config.yaml
router_score: "softmax"
balance_loss: 0.0175
balance_bias: false
norm: "rmsnorm"
norm_eps: 1e-05
lr: 0.0201
seq_len: 512
dataset: "wikipedia_en"
Below are experts of layer 12 (counted from 0) of a mixture-of-experts language model. Rows are named router (the router's row for the expert), up (a neuron's input weights, with its number) and show model dimensions 0-159. Each number is 500 + 25 x the weight over its row's rms, rounded and kept within 0 to 999. Numbers have three digits each.
After each expert's rows: "gets" lists some tokens that make up at least twice as much of what it gets as of all text. This comes from a sample of Wikipedia text that the model never trained on. Tokens count by the router's weight.

# expert 223
router:528464510509533462493474485479519476480481525523478527523522504482491521487503506529520472506465548522465479511466498457471462471495540468531492538518484523478532523510509490487533499508519510528523524471465496440484451525491512506455517441501468530488527495502481502522504482518479496493454516465499519485475487530505476510465497509540487448531519517484502463462523505496486444514485511461513528468505525468556502485521517503493514546522485474526515507485507492527505469531554523
up0:471466506474542503510491513543474501483507471482501507506530488511482558528526482484513460527514471517544484514466547517518550527543448455516536485481521504469449431520467534473507474541509460557503485513494535485470507477492498490475511493490445504513504499514492486518485499513516467484498522512524509504508512524483448495466516509546486520510524486524541510508466481480509495506491475483479488476493478509476509524503502498490468530497483566476517505503451501501502546467480497
up1:557511501486490484549532476533554514537540478506486521453509538474497491532473524498500532495494500514520457495481497490487501527475523511527495524471500497485479539511530463514517473436517495533478504494538498510521523520514512509535487502520459490506479456505510520506446509471515514482556512538485502499521466482447484491468476503515502520499550501551537523527520485516473482486515523507479488519467520496486499538525483511518447510497513524523499554512532502524478457480484458
up2:531508519491507485532525494519508483478482521469526518476469492504492537481476505479493467476505468550488469501493543488503510530515480495508486481525471537541516539444480501501510548484522469554547527474512491513499551538502516519511546520473500508524490465508488531498467520505508504476493500534520483496533491501500495516527483463491491510533487542462491472522421531488492463489468509505489517479489477511493497486529492491491491546535540541507457516521463482550479445472527507
up3:485574515474491518488483500500498518491484488547510522501480518505520525520516518544509522502491478513503542466493508493471482495516478493528504532467516492513489490491532521486515455502513517497466457491510538529513540466531461487528513487501467503537506515514478547496511492502497472491475477512489447517463511505479498470534469488493481504432509529487525504503540462538515510500568454492504537467490480493502510494533542509531564526476464516468501529529463485555490494511523531
gets: " ", " (", "_{", " [", "(", " \""

# expert 101
router:456486503486508519468489494452492533506512552470564489509503492510478473482511447464499524483487487504497481540542521517510485482502541482476478506491498479522464463525459521444511535514508525522500493488462532503508471495464530456493476511475499466471532498512490498445499480474522459532520493470479509512470496539485486501490537481540480495506486550472535522519475508475466500503505474490492522477510516499529519479547504496490470516533489546519493477518499514445516476510554463
up1:500474531552515468504456460517517528497546491505528510469504517512496511511449439507482454504480523486483502500528487496531467484517517492452485480495504508498489440494474508495495482513513517505513505504543507506511515577511558548485506526459482505471529523530484521521507516520509491472540498537503490524497510500482527468532512475477492488500539534497523502523486460521471508505555452529485504484511493513464522508521494527527501475524493476524502488489530514502428546481461512
up2:507509529509498509527514515526476486528479478488535530516500473516484438516505478515504512500477516469479501538491515493443509507505479453530474477461475454505508539491492492489507515528463500492458475517469483506509518510440518458490496535476492531505508520533484494506505436476508468584549468524538454508501493486527494450521474478529506508460498489473542499512508523509467466486488507485505484483498464486486524482466458489485478503483444544507461513486507496482519503475502499
up3:512478509507475510544530510468519492481495485489494518475532521500537493476485477515479494480486501477470504484549494504506472502506484481492525504479465494508435517463486518470512574484496531476503486447501520488510501499475520490492509526499484478491485493510536473510497510507498453520439491470521477506469475512517509523538515475518510536524481550488514490464467511507518506489467489520508471496477493442471527477474450522481477487503569503529424465451460469480509483507533518
up4:508528474505537512532516496485491483486504505470548534508490476539490463502487489509511436454495498527489509521533484531498482533508495493504541435491513523473483468457485467504496492500522475509465476506499505552501523532482480561515507545488526520472492551531488539482481522477468487491463491529503464530475472496448498515520513505531476511576514508495524471526481526468519507499497502495479463491516474471491488537512516479527475498568482537520494508525499478505506472500506524
gets: "\n", " \"", "-", " (", "===", "=="

# expert 134
router:516558500508534462519510520492455519539480517503488500506513444509483507492514531549504542480479448457522484507500445565490490479527523541536485525472497473530500503429488563498479498488474492473506539504501469505485523469495504477511469464464506540490510496480551515458472533510504478517457538507520518510501511556506505498484476490514541510511509496490495511470499531533498489493474508476479493523530520504460480467502517528507522483514510501521465519496508502530515458487514506
up0:555506498501502463529478524510531501515476457478492501535487480493520495518461491512502533535494491517500490522483528516472536490467519496552515494517515477508479505446468487510471494474513463496512502542479520472519531502514475517479518508529510510468501556517468505536491505519498471505499486499500543499435538540506463480478453460551509523497513480496531495520494474495443448464583508500519538502514470504520504506508499492464524511493503507547498524487478509519489462512474538
up1:489496479519480479528490507520489505514523517493534537490479469488514504517493489493530536546538510523513459488496561506491527455552515489470498494562501503485491531536539545574513516463528461561521513522531513522470512494512512479479500511466482493519498481549509501526520490525493476447505480520503507512507519523467519473491535517507473493503502480459537486494479545480530420519508497534491533540499506468466515499478488484519512495489501458502484500471484511525510488497507479
up2:543451501521511547528495535500469509506469531465485519478480496483502507506507504513497499501518470503443505456520505494495450464529512511554472481497479513485512531491467513471466512435510489470524513530502500509523479486488478475521505480491484513521489489459519490476523500505505532483498525542497468473485541553485517538486515480506566536455489523487517525487477554477500527513561480478482498480487494527520511515505486519475535487470501544494493521531524477506459503504519562
up3:516490493517517445548472504521516485508464487447495515474482478499519500484499508509511537533458497525555496531474510569479500516532506486519478477461491524491462486444509484477509522537468521476502522518508504529515491543530465495521483461499498520505483539480513456536482523475547522525530517462511534502470497495520484518468501475476476530471536515513495513460514499497477507504498500475509490484515511517537503493512523515540447497473512480572516487530508541508523477522452514
gets: " the", " The", "s", " his", "The", " their"

# expert 178
router:467465493499534484478531471465480501491532482483554438522491543481490506527514497528500521503489543449503455514491512448496475518559508514508543490497493465490526471512469509521522521490491517511500546509487491528456467529498501505500486492489488477515487472526468523472481504491442435468529513499485509493519508522516536512514529440509514489494518478486474465499488500493456494522538503524491523516496493490552529494538454506496447546474519531486513496522524492507505479503528483
up0:477530497499498490541447471486515513511474506524501457502509504466511472486499497526503567500438486505535542531477511518492531553478492452442507496509494534468487507537493481469499515495520505533517495490507545486488536533515490528511498459480504483484468508506483475491524500518510519498518509525524460504492462476502497493508538492452501512524517476519472495519493510499568473520515489504491468501508505464516492423487478455458469510515462502471514539466506500515533508451486531
up1:518473525491495499537472448512497535441496526475530483481503525478512506537496536505537518504474501540487471496496508490492530502498518513523522473571488502500511466473482473468484514469489508505453501506501467486506470549512499501509539507473507481540455460508540511498443507508466521461505478492537484544458516537472542521494476507554473515512462514496522503451477439512496475513498499481491483489516477504481536516483493544485522531484457490538519493494518502506523484506462507
up2:503505531522526493486476481525483491485512526475491483452500467474489568556490538512480504533481452541549504510508482477494533471531518535535499460467499504549497462483545493437511571479526478518485477518486490507503493532518521495510519526494519464506491470486528512486476518515513524473491538487514493491451491469460508506485459532509465487512467514483523497474466511501472478553496512451541492524510498495512491481527490520526510507478466500512501510482502511514506474544474528
up3:543474512506504503502545490530508532515495494458578505490513507452507505504452487509490514513456544489480470486519526468499473508491531525475472496521493501501478465489465484505521547477566482489458517530554477531505485524512437510485483471506530528499498488525515485480497514467524502459516507491508460487486477503510480509497522463493473520472492520520456479513513511512497501483500511495505484526518477518524566461476546491492466467464544520508495504561512484461477499488500498
gets: "\n", "==", "-", "===", " =", " \""

# expert 211
router:449465493451495523489509497505481465528481498532465525516540498534507519497479499492455449513520507523505501520482511534492537489511534499514497483527434541501535483476483495473509485447514469496494441475458469516517461472521517512487499463490499495492500512507492544511537476520501477511531482473490478473523524510526488513489478514528496503470486512525460512532522490546541532520452511480534492460531505500522494493552501471516504486459520502489474467506530492544544522529468511
up0:546503521488476492483485461489488475457521486523458475563527487455537511451513445546465527490480517492528507510523535513508543479461503557470494510499512514490516508488484469519533547499517497503482508502486503468501506508519528495487534507506476509492494532535542518525533478485489437554511508509480502482488524473549507490551513506508502519475541500490495482518474502480492472468500481472500517520518490484466459495510535550497521562504506456504483521524491498508516492466478506
up1:514496495518525499542499497522511499454540462495494441517469517511467512506485502518505484507493466496501488467477527475511505513543487491544457451516485551520487497527498530532465491491545511498495467440524497502456501522530512527510475478455506489520504516508484522550467466466553513479480478515471519518503501487511511463478486459490495539499513477509537501491503517471481490496530481458436477483494506484493552517528467515524495513492490525569480506481479508477480493517510449
up2:533489462461520532513481506472470499500447466533481500462483517478486531495519492481443500462474476467475514522500529514527511497495521474469517479520447456511509496519460492495540512472438503558476483496514455452494478503514480497486460465549455470498511498498492496530476482506514528477514469522545500476503495456512513492494503469519531471474483524500527485482529512530513446536538499503507496472476520477490515484527468532472536462476519492510498493492500514490515483457506483
up3:462481490496479512496511470507524501514511456516487501509519518419487527515505461505489522505459491454487518539513517536447532494507479518510489453510481506478505457470532476566476509533488505475514515466473508474549500502482446482500488482559513512524474488531472546509460510474439497499508524482460518517509512471485513446519518517500489485489500503531511493496458486527507498529500504540481496521540515488497541493513489527499529503497475522529531505476508543503474503458475482
gets: " s", " c", " S", " St", " st", " t"

# expert 78
router:545459541520490548469478499536509501498527495469456468481466514458456507510502489488475485505523496536494494490487485538462499510508465501507485497475493480507482549503480470495500499491523497504515501476464519473495520503521465455465520476483481504444474520509495508471477470450551510508503466522463498457512472518533491530466559533494493537521507519515510487471442478481498501508471507521515514474487455511459480476500489522452531521541479510477499530470511473497456460482505506
up0:508486537470497471489445499548485547489471526556518481498484444487504471528433465498478476462475493476478525478472510515488502496469505521505493502513521505510489478522476522482473486482489503531497489493482505509482501477507478543500495546485445500565469474534480533470522502490496511499474520490523480505526486506548522520510510444454503511532498488483534478486487482547457514525519483502514487507508509496504498509559476500505495454481520485539480512460479503485462501551542491
up1:508473523520472515545477512504499502478512523513512482534533513512496499452510514476513509470478495486488537499510503527549530503561524518486512513490447470521492512513453500505506512523480557483482521515519434485492476510507480529497512512495488525464472495524498480538466505479517501454535502491504445469467455530498495508475498544497492486486440484536520487490493505473451475525550508492518487501487522474468537473508453504476512474529501459566459497509501508494523540523502485
up2:499524499529490515529497516472492532480537437476528533445490493465533473529533518499500457455523507492479504483483430499518482480544524501497481490443502430533499501520484560494502505476504484483451490496527499449535507469525513512476490513494502514525473552516554501519493491461484528521520515502506507515489477495455510489491496496479485536515578505517481508520514494488482508504497476473497520491495478511480521453501473528507530488480499497506480513495480476505516477444492521
up3:484531498492520538488495476518487523502517501491515481517472481474492477539500484512516537526505477506532495503497511527500496470490525493553476490530462487503460505482485468488520515520505523490472504511455549514490524491455507513539445566475534523516496464510475518496520530455537452500487519476530481498486509484474484506485454512515518539567516502495511483437502532486534485527480493489455513530487517461483553474500497539531522493539462516522478502519500513527471487543512531
gets: ")", "E", "\"", ".", "T", "O"

# expert 14
router:500545498469520497509508463503451495480504522519470493501484475504474498481492513520551541448479450447511511516495473541528444473509546524501502491513496516527499497487520531531472475536476510501483496481483477499502517460478534484517484443471489500507487478504513508494499493516507449529447505493473515516534497537523514486519487494529495546540482516466476487472477550508521488523492489501497506514498503502448470478530490496547507514535498503555445521478513523505520451466460480
up5:482523481485499525547503502533520538510510483555499512534487478443518492526514501528493516472460502475492488471469472517513474489518519485475536486510507487533530460484466512520488494517506501463497492495485505513528505477497505516468528506527500514511561548523470504477494501467505536440496496493519520494506516522514479528481542485492512474472472521547486523446512512514498503553571479513499490427526509498546461479541487495509489482487507455501517475537499511466479532521515532
up6:494501524472501538525520472518495500468516515502487534484520482533536467454492507498507520513556506484524526500523481506487451471507493509482497496531441509512539499498463511508526521506507538470501515508506475501468490503492501561494542510446478488532472490462468502502466499460502506498498496493495508525429491480551507510523514533462508478479471505460483493482507506484539470551528487479489486437420494501488511508517507525502555492509477493527510442494495508482498538509488513
up7:498518489477459540509520496494485468453530527519488494516507509445524505495549473545498483516483470522492487496478454508481467499459522528502474510562497526507517481535486481459569471510476550435517508489504512549456498474501460521490520483473496527470507505516507518451546532504468481517526512521495511480508527502476443490513497546505504515503492528526488525505496486487461506499510459530502508464502542518501517482486506503525513534534542458499536505502499503513500501526504522
up8:533528493468478535521494496532515535478523531495509517562496492469508527515483516481487513530533525498455499484496500477492485462490516516454499459479466467544504530487483497505490465557560485488479460449530493504492501530488496530484506486499471505502500487530488495575478449480515522484538522528524502511508522539528497512512488521508459514551500481499527451516465498486510542504480465513521450482507483480493503476466472511480512481513486514529473522464493523488526499517449513
gets: " the", " The", "The", "s", " its", " his"

# expert 25
router:476487471538550448479479504506511481506482512490463509555512485530515536494505474484448481544531526503532486498470508516490539509496502515520494479521448528481541471473507497463517462485504471481536495486499476494507522476506524486511491483470522484475466498510483478505549545554503463514508515491483499497523512536507540501497506540536491523435480476533489479507540491500495513530462532490511534490528545504525520431508490507488484481474523450477526497489494474522522512532492478
up6:485513565526529446526459478489528511510487486509520527497526499478490518483498487513509520502481480509559516439518532501495530483517517504496527448494491433508482495479500460500524513569534553468457516523508501519510472495523518488472487503499501535512491536512526522465513492484519523486554469487509482470512477485491502551511489528502473502528501496508511479521560510482459503479471483492503491484486480505498532492481493512533523571520467492498519549518496537474482486476481519
up7:472520483488496495476463475416487478493499462540532524497479493501488516478558474490483521561492513469525484469433478506496465509521515525479485501505495500467524458472511474488506548486519516487546520523476506472484511528480527474495495489494526499480502495501539497525532563487518478542519507470509492506477480496516449490498479546507514495458490440496510488481523500511482447492508492534427476464521512524484508484542497496518510502469501508502485494495537492501505470502525504
up8:528485461455502500498483472469546519516537499507504527519455491476489499484471480497571503510482509460493472477479529483481510469509554488513480469517491501459482548551466505482520504518532514497458540500502538488487512499463538490513485497470543483488478520509507491503486522528493500554480471482528445483469473496510492490509507483512489498479491440476528557488525515448463497493498467494508525458494520486492533483496512534495510452514500482496496495534517475432498510476507499
up9:500494463515501509523504505486514497554491497491520502551462472481527506534491455489523489521498515481547500502507478481478429453514467502516483500502483468508493502503490479480451510491509522517499535500530478476524500507506531529508482482476520543466490490518499541482484461490544521534506524499536486502521496487509540486475497567519427484489548522499499505503557466496442477502502496465502520549484512494511515532549516483503507500513521474468470509489477440469469524495507501
gets: " R", " F", " B", " S", " D", " Ch"

# expert 175
router:505464515482519475481489460462530498496518546561476550561489467486492498482512508517466514492502532468482459498472489453483529480495548509484506463497445515547488492448499509510455462489497483475523485494484506535528508504526457548491543518471486503528486494464490548531493458517528487478511479528494518488524532514497529516528458510533529485503517517550494480530499499500504518510517502547496446523527505508500494531493488497493497507457507503488494500496513509502550510515456516
up0:534508513492521488494456490540500541464483456499484497514481478524540452492508505496487466489510481508470534530503517492486513469515569497492474494484459522478496522513520499473469536523481479508484472490498477544491533531489476547448541523494470489492470475466490522548501448500478545488485472502476482501474560503532516505471464499482489512511457493458479497490478514490545501464497497558518501514505528538449512513476474506492499511502481493533477480437501499498480514515505509
up1:486459497452505562504478522514498517484506477509492453494464484492524509494524491511507486466498494485504487521500477545511463499508494517487462501521522477475523477506488458506548516525515519517466503492487499527481504484534526549480521503472509542518522512477510487484487467429538496476485506482518482481451494481520528530559522493489462500503496563513491535469548462506486470513544513470529499488509500463542484517477477509511522461485552511504481514526521473530534515551534492
up2:504534522512518479507531474513482478519547488474444516500467472477464508518499491510463508449513509487491510497515515527503478433562519487484492519481518491525479473515467558494498542553498516482524546501466502518526507535502440508497505554448511520502496528509493507483496500464498490519490486516512481445519518486494524504493547487532501487522509470472478470506450509517502525499453505517512518471539548474501491511496486432502473468513544507509480491497533497513504521491503519
up3:444487500524496519495547483553511494474502468491479495546517483453465477439509494488453509492506490512498502539515531478516458513546505440555524515560505465498470518511486479509473515495486478463483536502500505534522522497508504514501528502509531497560532523472465476495517524509506477544546529485501499530501472511506469484489511503484487544483481514440515493488491491547527468480498495541498506526478472565522501501506495501488499471529505498502485523542496523530493489495512492
gets: " was", " is", " be", " a", " were", " as"

# expert 133
router:493508521501509469462483511495527466457494484504501461509508526468508495500535469498493546531491496453535488516501495542542508525469460472482561510519476489511498526535530540530506542470452483490455506483474488449464535509502450460498508459534496516492494479509507548541510476467504440496477455503495531509531531480451508513515510479543449497476523497493492525513503470504502501511528489500486515473463451502507489506511507509491481496529481508481494509476510466514486479537468513
up0:505510493516566480477519471484513439517505506530519505504517520456506527554507463547537516482487505506536477485525517501540510498463517455501530510499471483515487509497492501501515542487435483520472479498525478466461517515551479463491470503525485515477565481482496523505505519492507497508488472499516508475493485504454515451469494484499471488465493452508489513515468466536468498473487506478479567500499462485495520511502498493470523500500520543524460489480498499504463505530453538
up1:489493538475503495504465504498498486477495476471543493498521475456496481490525489503486499535531518486513506508481498503508465508484485500472552517549505503493484496450510462453500523496502467519490451464464518475531524472466453470532449462525504544502460531503476511492562487514523482513488475468489513501492508480495482504477515564540511498513526464542498524523505484494533435467503487492448508483469464487496526509470467510481505503474543500483472470541476470519530490501489501
up2:476466467505479516467478501513549508516477457535531510490544484507527487470490462492521538550518529470539518466549472501462496486523501484492537494459518495510513526534471506517527493480478508463492527524519482526527494497475516488482469504533487513528454539469501528476483519483480479521509515492516506500489566510512501512517488507469506521470501502486501481478490527513484519465505535524428463508557467480528507484492533498478504508481468435497505501528461509537478542506518509
up3:520466495546494496493441485536481526463469517547534489473501503503498476506508495527500485508445490469502497520461454519491513513546504507500468490473491459495503485498532505513537509499476499481520541543492538498495506506496477546518460533462493463510548524494494518501465449508538493498477516474479470543520544461509466519481457506490455474466519542534530491488524476456523481535516479444514485500510518484516531486477496519494514503484498487528515492518493484526503445504477514
gets: "s", "ers", " they", "es", " who", "ions"

# expert 66
router:498557487515512476496496519504498514535544506543510493503485496522490497489510511549495512512477480473492459533512488522494508477477542521515525479540506491518531454445494481558506471506483470450500492500511513486493514505484529483533474500455507498453454488491549513470486511499521487535472573479517531496515498544524515470527464494498545524506517507515469520496499473492461504551472502530456483483541514562503480453493510513498510489491477492515483519474489537499515463481466506
up0:491475549526542479453507486508513512502494506491465522506497487495531537484451488499543483470505514494457544525489504514458507547516482498530520512532500520516508551471477460539519497489478506514477460467533490502465517470487512513496497475497465500486504518514516538484485532522498498533493562494524450451520458504487498480478509502482519526515556484468450484525500480439487491528477515492482538522530503524474513511497463512512514452531511501530490494483499502459529468541477513
up1:502509503476490482540513481508485496490477442500509477478531509500507488498499479498490489503506559516477465488508544482521471472502489545492487514508444533547526491562473469516546480491511522503482500481529492454496543493464503507485479507514508514490505481524473505491498467528529564479503503512554470509490444473470486486507462514483494515560471498522472504582500476459478546522516472507500496548522490531473489464482470509500531475521504535499487487506494489490496500466482480
up2:484537487497497509553490516532513501500476480567480489474498495477458497495476521513477562491478469497499476500516496519524526495533491507501509453481512497493531476445516510475507555520494458470519503538560505429510484526517496497504464499490467495475484529484530542479516485463491500471470535495534480496496525498457485544491516524533534471461503510509494536494502501552538492517545546504451485489496514486497463479529525487472477477523503490494506476501502500476466511533515492
up3:490504516544520477529545480463464530488557476504507445501513462482510469522545462539460482522492503490548476525521491523494505508536509465475508463486501512507543480501498443500512494511492510516537483524470491480489521483512527522482476476493465500488458543503487512536513498520498524482491521497583508541512494500531542551509546511528464504485489529498461473502519479549477503497501530519504468495517489489523485519510522527525517484495500489495507523465486514520504526540463532
gets: " the", " The", "The", "-", ":", "|"

# expert 15
router:517557531496525482503486515503476517520474482533495497468544505498499502466509517503465538545467463488471468514524503536464521533495478503522483525505506490499503500480512514477495540521516479507495523547523525522479469491476484483454502505472515507483502534508547487431492504497518468493480481518501508537521516493507494481490523514523523469497491485552513546525522499539517507477539538497436559493499494507478485485502524551469491458489497509480451489537510428518519530525508519
up6:483499459519530525518504511522521527516490512533529487483508519474515489485497520448534517493466513525542501497518519504556488513501529531483466541494469547465523474480465496515536495498489453509531501505480487470504499473481545468474501486483493502531473481551563492492449510518524514518518504486463486510499530494480540479499516487509537477518498460523519494510479499491491462533537462489490529548501406525477539491520526496478533470518487479504470465491515505516467514506493495
up7:495506507505534501475463515499483532504486513522537485496524487521518466513488485448488481536500533518520506507492478496485496535460517552503500497526480476472475549490476487538496539501553494513520507443521536518508532467487479520494573468483483508449535512530494472507461519508488454503478502511530494498502462491461541444502523516504498479480531489509494519477492491491521517488520543496487541452520492517463537494513497552520517514506514468512507433458509485472519498512479471
up8:531486491471517517540514493550460508503494537531463517452502473522496505482484470530516531455489490507493483510521523520493485493525506502526491491482519437532509506477463508489518538505493499500546537526528503518495474505503499564485486499482476477465529532503472490438501506495494508483484512482531493460536455494504481482463517522519523467510537496522477490444525504553488530477486472480512497514443500490547489464532508513461526479482483471505547523525503493446497519505469476
up9:486478513499538481489483482496523534521461448524469487478561487506480484504464483492463515481510482498535516487477475494493517521509502500472530539477500511528452478467511509493521505506495502458513474500501498475504544469520508542510538460519490494534487530521512506521511521503506523527516467523541530501516459510492530468506519479542518494456531487511502514516492490516456463484501485479531535475535490505488474487529526505533509517585505476543492476502433488499505472532553546
gets: " him", " her", " them", " it", " his", "s"

# expert 153
router:486537446519528480484488513456534480525487520463474560509531506503481500478491505511456476523499551509544533487491526505503504455509503487514517494484420520522522507478515489505472494461500514521492509496501498460494500475500524496521493476523542528521481455458488483471491544500514471465515481514509494465522495506478483526498467536503472462505516506538524516525571491562513535545484490491516528536514478506536504491509507466476513477515519535485510492467517527508531528501462497
up0:454558519473499513520520521542497511545524513511521528495526524496558503529520525474480536485500527501530556468459526467507535494530498546490536465515472489512494509505496490529493567532490491535489504542477525488499549523476455503500493503490477543489477499461515500466525488514491445496470497500529483541530506477507465496446462531510481501478494486479506491489490484492527507495508521510514475495559519482492509496510515504464500534443498454519490506484494495515509474511543509
up1:465470511503513476489474513450495476530516464475522464523503497493500497496504519545484481498444518480504520473465482526491508550523492535468518506497489513487507547494535495481544533470481521497495510541515467514537493533542511489439532461464512473491495476536488494508521506522526488502485514522540468499515437495480457505468509500476484494543505490475500528533482562506488469555487487487455513487509501491529499503488509492452516498505527536502544489449516502496479479552500504
up2:504477435477482531498510507535550501527525484538501478532498500473515514530508481524545539510484513514548513484505501510499479483504497530530509541519472501529517532526462525520518474510485475499502498493500491485538485513495511486520481495424506526493555505520510515471473511479462455509482508474495497518437536541520515502512511511519494489490498500521492522463549484513502493494503507543465520510527521477480522466520498487453471430511542472496463501512509508530470493501431522
up3:524496533530508466516480488485518523489501493510491472482487486480500462494504510560487524493488490498516477472531525496511482507520467472523480480494497534498533484490542469498581518486485450479541450490506471506485457495479524493496487480498537549472490499477535492488522492496463511528540482506472516486480554460485443483480478520495512495531483457521529505508508492561473487511545508451509544461532473524520502513483479512521509508543516501527526498493483486519451510455490476
gets: " St", " R", " Br", " r", " Pr", "R"

# expert 199
router:457491504502467489481517487488520529499473522466502548542502518492506530535498496444490506571501505488519488495527455460507492463508558467493537523499474454517522467495513494516476500519489525474520485472450532512510534527499494505543466449472454522506497484465479486483537480468485471505455540504468526481467510504524545525465516473523488470510488497490501478509480523469499519517530468512499510462538502504503517489523498514485508533535515483547529497499522495466512479458512481
up1:518441504520489510477505518505518529502502474505510508505464482487518533513494494469465506520552494505473467475506503497563535503490501518514538516521517498503523462439488496498528503507512491517527505509487495495505467491474515483505513495497553527476494522544520485515457498503486502525518463495561531521533484523470487519492468498552481521451449440529455488517510509511532537508468474526479478498527549491473512512497480476478472490485507541505481478462475430518536485471505496
up2:470521496478472475492519535521472513520465480472530510550517479489529454501503500432486478472487524461566525479516440465515501519499543467523511474483460487459478549517529472496522534469500505512494527519471525499552498479463473504532515498480498536537507512490477514479542507522504457502510491489505481510478500494510461519536511476528475504496494515523473486498489558515494498517482513528504489515506475493494564501534559490488509522505495513523490506501488456501507485507458536
up3:478524504501462511493510516497478430466464481438512460496492486517542477501478443512528487503507483486519554536504505553486459513502515534490530501543468536492473519521501519481473478476494482517500421501460522478498535494499504475517502467510497505508476519515505488542510455517540521500454496494464485497495456495549502495484530502551463518466482516491522483512503490491525455492488502505516513493512481489481496502461469474510534516516528514487503450477524490543503490486538503
up4:509481479490484452531520492499480450447482448475492499523513504515546544480534459516511487481510485503458495475502521516505482518513492486511540519442490499542438490518513526549502515488525544435506535500477509536440487497507492512480516501463444492484550468488515487501487543515517510504465502523473518484466525515496487506495484433552499517503525473503504480466510483516528487493480512499543504490506474516491506493505489470492471468501495533494469494474487464505493530469506497
gets: "\n", " \"", "==", "===", " '", " ="

# expert 123
router:552534510475490482496439516526473478467467502476519519512503531511520520474447493479499516472532489468490491518517463525479492494525549528499474507477480514491492470453451500520501499488518464514475481461497516517530505514495522510480560548489519456507513493465527503495477437519502461509520499512480497499528519536555502522460508512523490487516515502508522553545447519476513509523483508547485488484502516527535480467513517490477491498503489494518535459504470489460476546483498502
up0:547511497473516528502490469493472457493481497504537484493488499481507535496538482542533500526479492528542559514512530472463524508504495541479485514468508492551505489463459440495525523561476542465501514471502487532499482526455492476515481453506512468509489479464546506466528490542469490496464488479503459473492504484502515519463511508465463499453461497534509466495480501494506492502530487491539528530521526520473519501517510521503503548512492490481476488532454526501499482503489492
up1:494526481518512511489480493530482529502483492501474501521500442538554495512466502499500469499498477443494503525488475521471468458513485556520514522524483542487499470480494492470522513527528465503486448491461515487478522480504497507448528528499480556500526542485531454560498491478514482533521521469484473469509473478509504467533546463511489530524543475536486487501490518483481498500529522533509437485524489521505526514475504531476537495522475503515526519513493486491530513510475538
up2:529498530438502462475477531535496486501498469480501543481468484499526471529492458466511485480530467493486495480505481462543492524452516529486508465496453504502504520467495514507507516506510433509514512473468479496484502523521428501505502465525517477493483545523546492467487482550498472499530537505490499520507524503533516515470482501507467508488483485477518505542506495517528477475473517534515447504517499508478540509496503519481531458488526495561494473507464488451468491479518527
up3:511516534504514488515502486525493497510498477508489471510469483510548530532478504473462494463501466525465438493487483467464458482495553534526522510484505496494506469463470452483519511509475494518483449530498457471495515490526468482488501550517515481495475526532512540482477497472507502465501505541526495526460519519520504535494511506476499431512538459480525518474470475498470491509476490506537501493517459480537519504493489502445509507518513460532538514548528506507504474522474536
gets: "'", "-", "–", " not", "’", "("

# expert 236
router:435487482508464547507503469463534507488493504502506538531444462484464492460522516535530489516509510485478479490499486447500521505478479516486500459498506509518463484503500489504479493493537508513510477474502522531489530530494520516480538517496494525506480497488528562479475511534490484535533482488522507533501532548475489456515504514491440499518523493490463441506465530552497483530533523491463481474515489465481502507473538480543489478505490505519527524487533520490519512448459498
up0:492511555464514502517527500490459489522488465475479543507550550539494513497490489486475533511473511541479470463516499480452498516484529504495501484514525475487484493532484474463490508531509512519489506507536485507465512503466491484496484520506491494494503521521534525559488495462487487505477512556485486478524501527489526465512545508477512487480538474518484488552484500529514460477494461491472482479530509492538526476483542429509485505483532520442501485504491502471479446498560504
up1:477509502502539476443561440476499487470475508539490503513469455486527471467536499506474519533540524544508519495467476488508482522469536514507516457536539522523506513474457519518490529514475522480502504522511439521459454511491522502531501470479546487500458536468519503485538503518464488511530527503493499480509518466541461491472498494495504541480483487534508537502487483465491493506482485482488526490511511476519515500500431511486497477518491483486491489496526491465523459509515482
up2:494520505512472484520491522514510475468449488458475526488515481520480526503552503472472486495514496523490543500526531516511488478536543448497527491506490484498512518529505487514472546520471466511575518507503498446471522492490523503494482488533485496474515546498478510495475515454466521538471521511526490484485494444492497555500497501471482488486485499475505513489513535460504486544523520511459526484533477523480545522528548486489518494483477489510483540428524519491498504503454524
up3:466520507496533490542492479513508510473450490458461491468493460482523436535499518496507504480503526505484525454530515497454511477515520508513501542489485502475490546466518488495512541478535478459441497509514473550496541525501445497477474513501504480490535501501499515440504504528474504492487496484510483484524525513473508491477465528507470525512530536489502514481506516532492503499470551500478485532540511537477516543459517499480512516493474460565497461509524498508474535500494494
gets: " is", " was", " are", " has", " of", " were"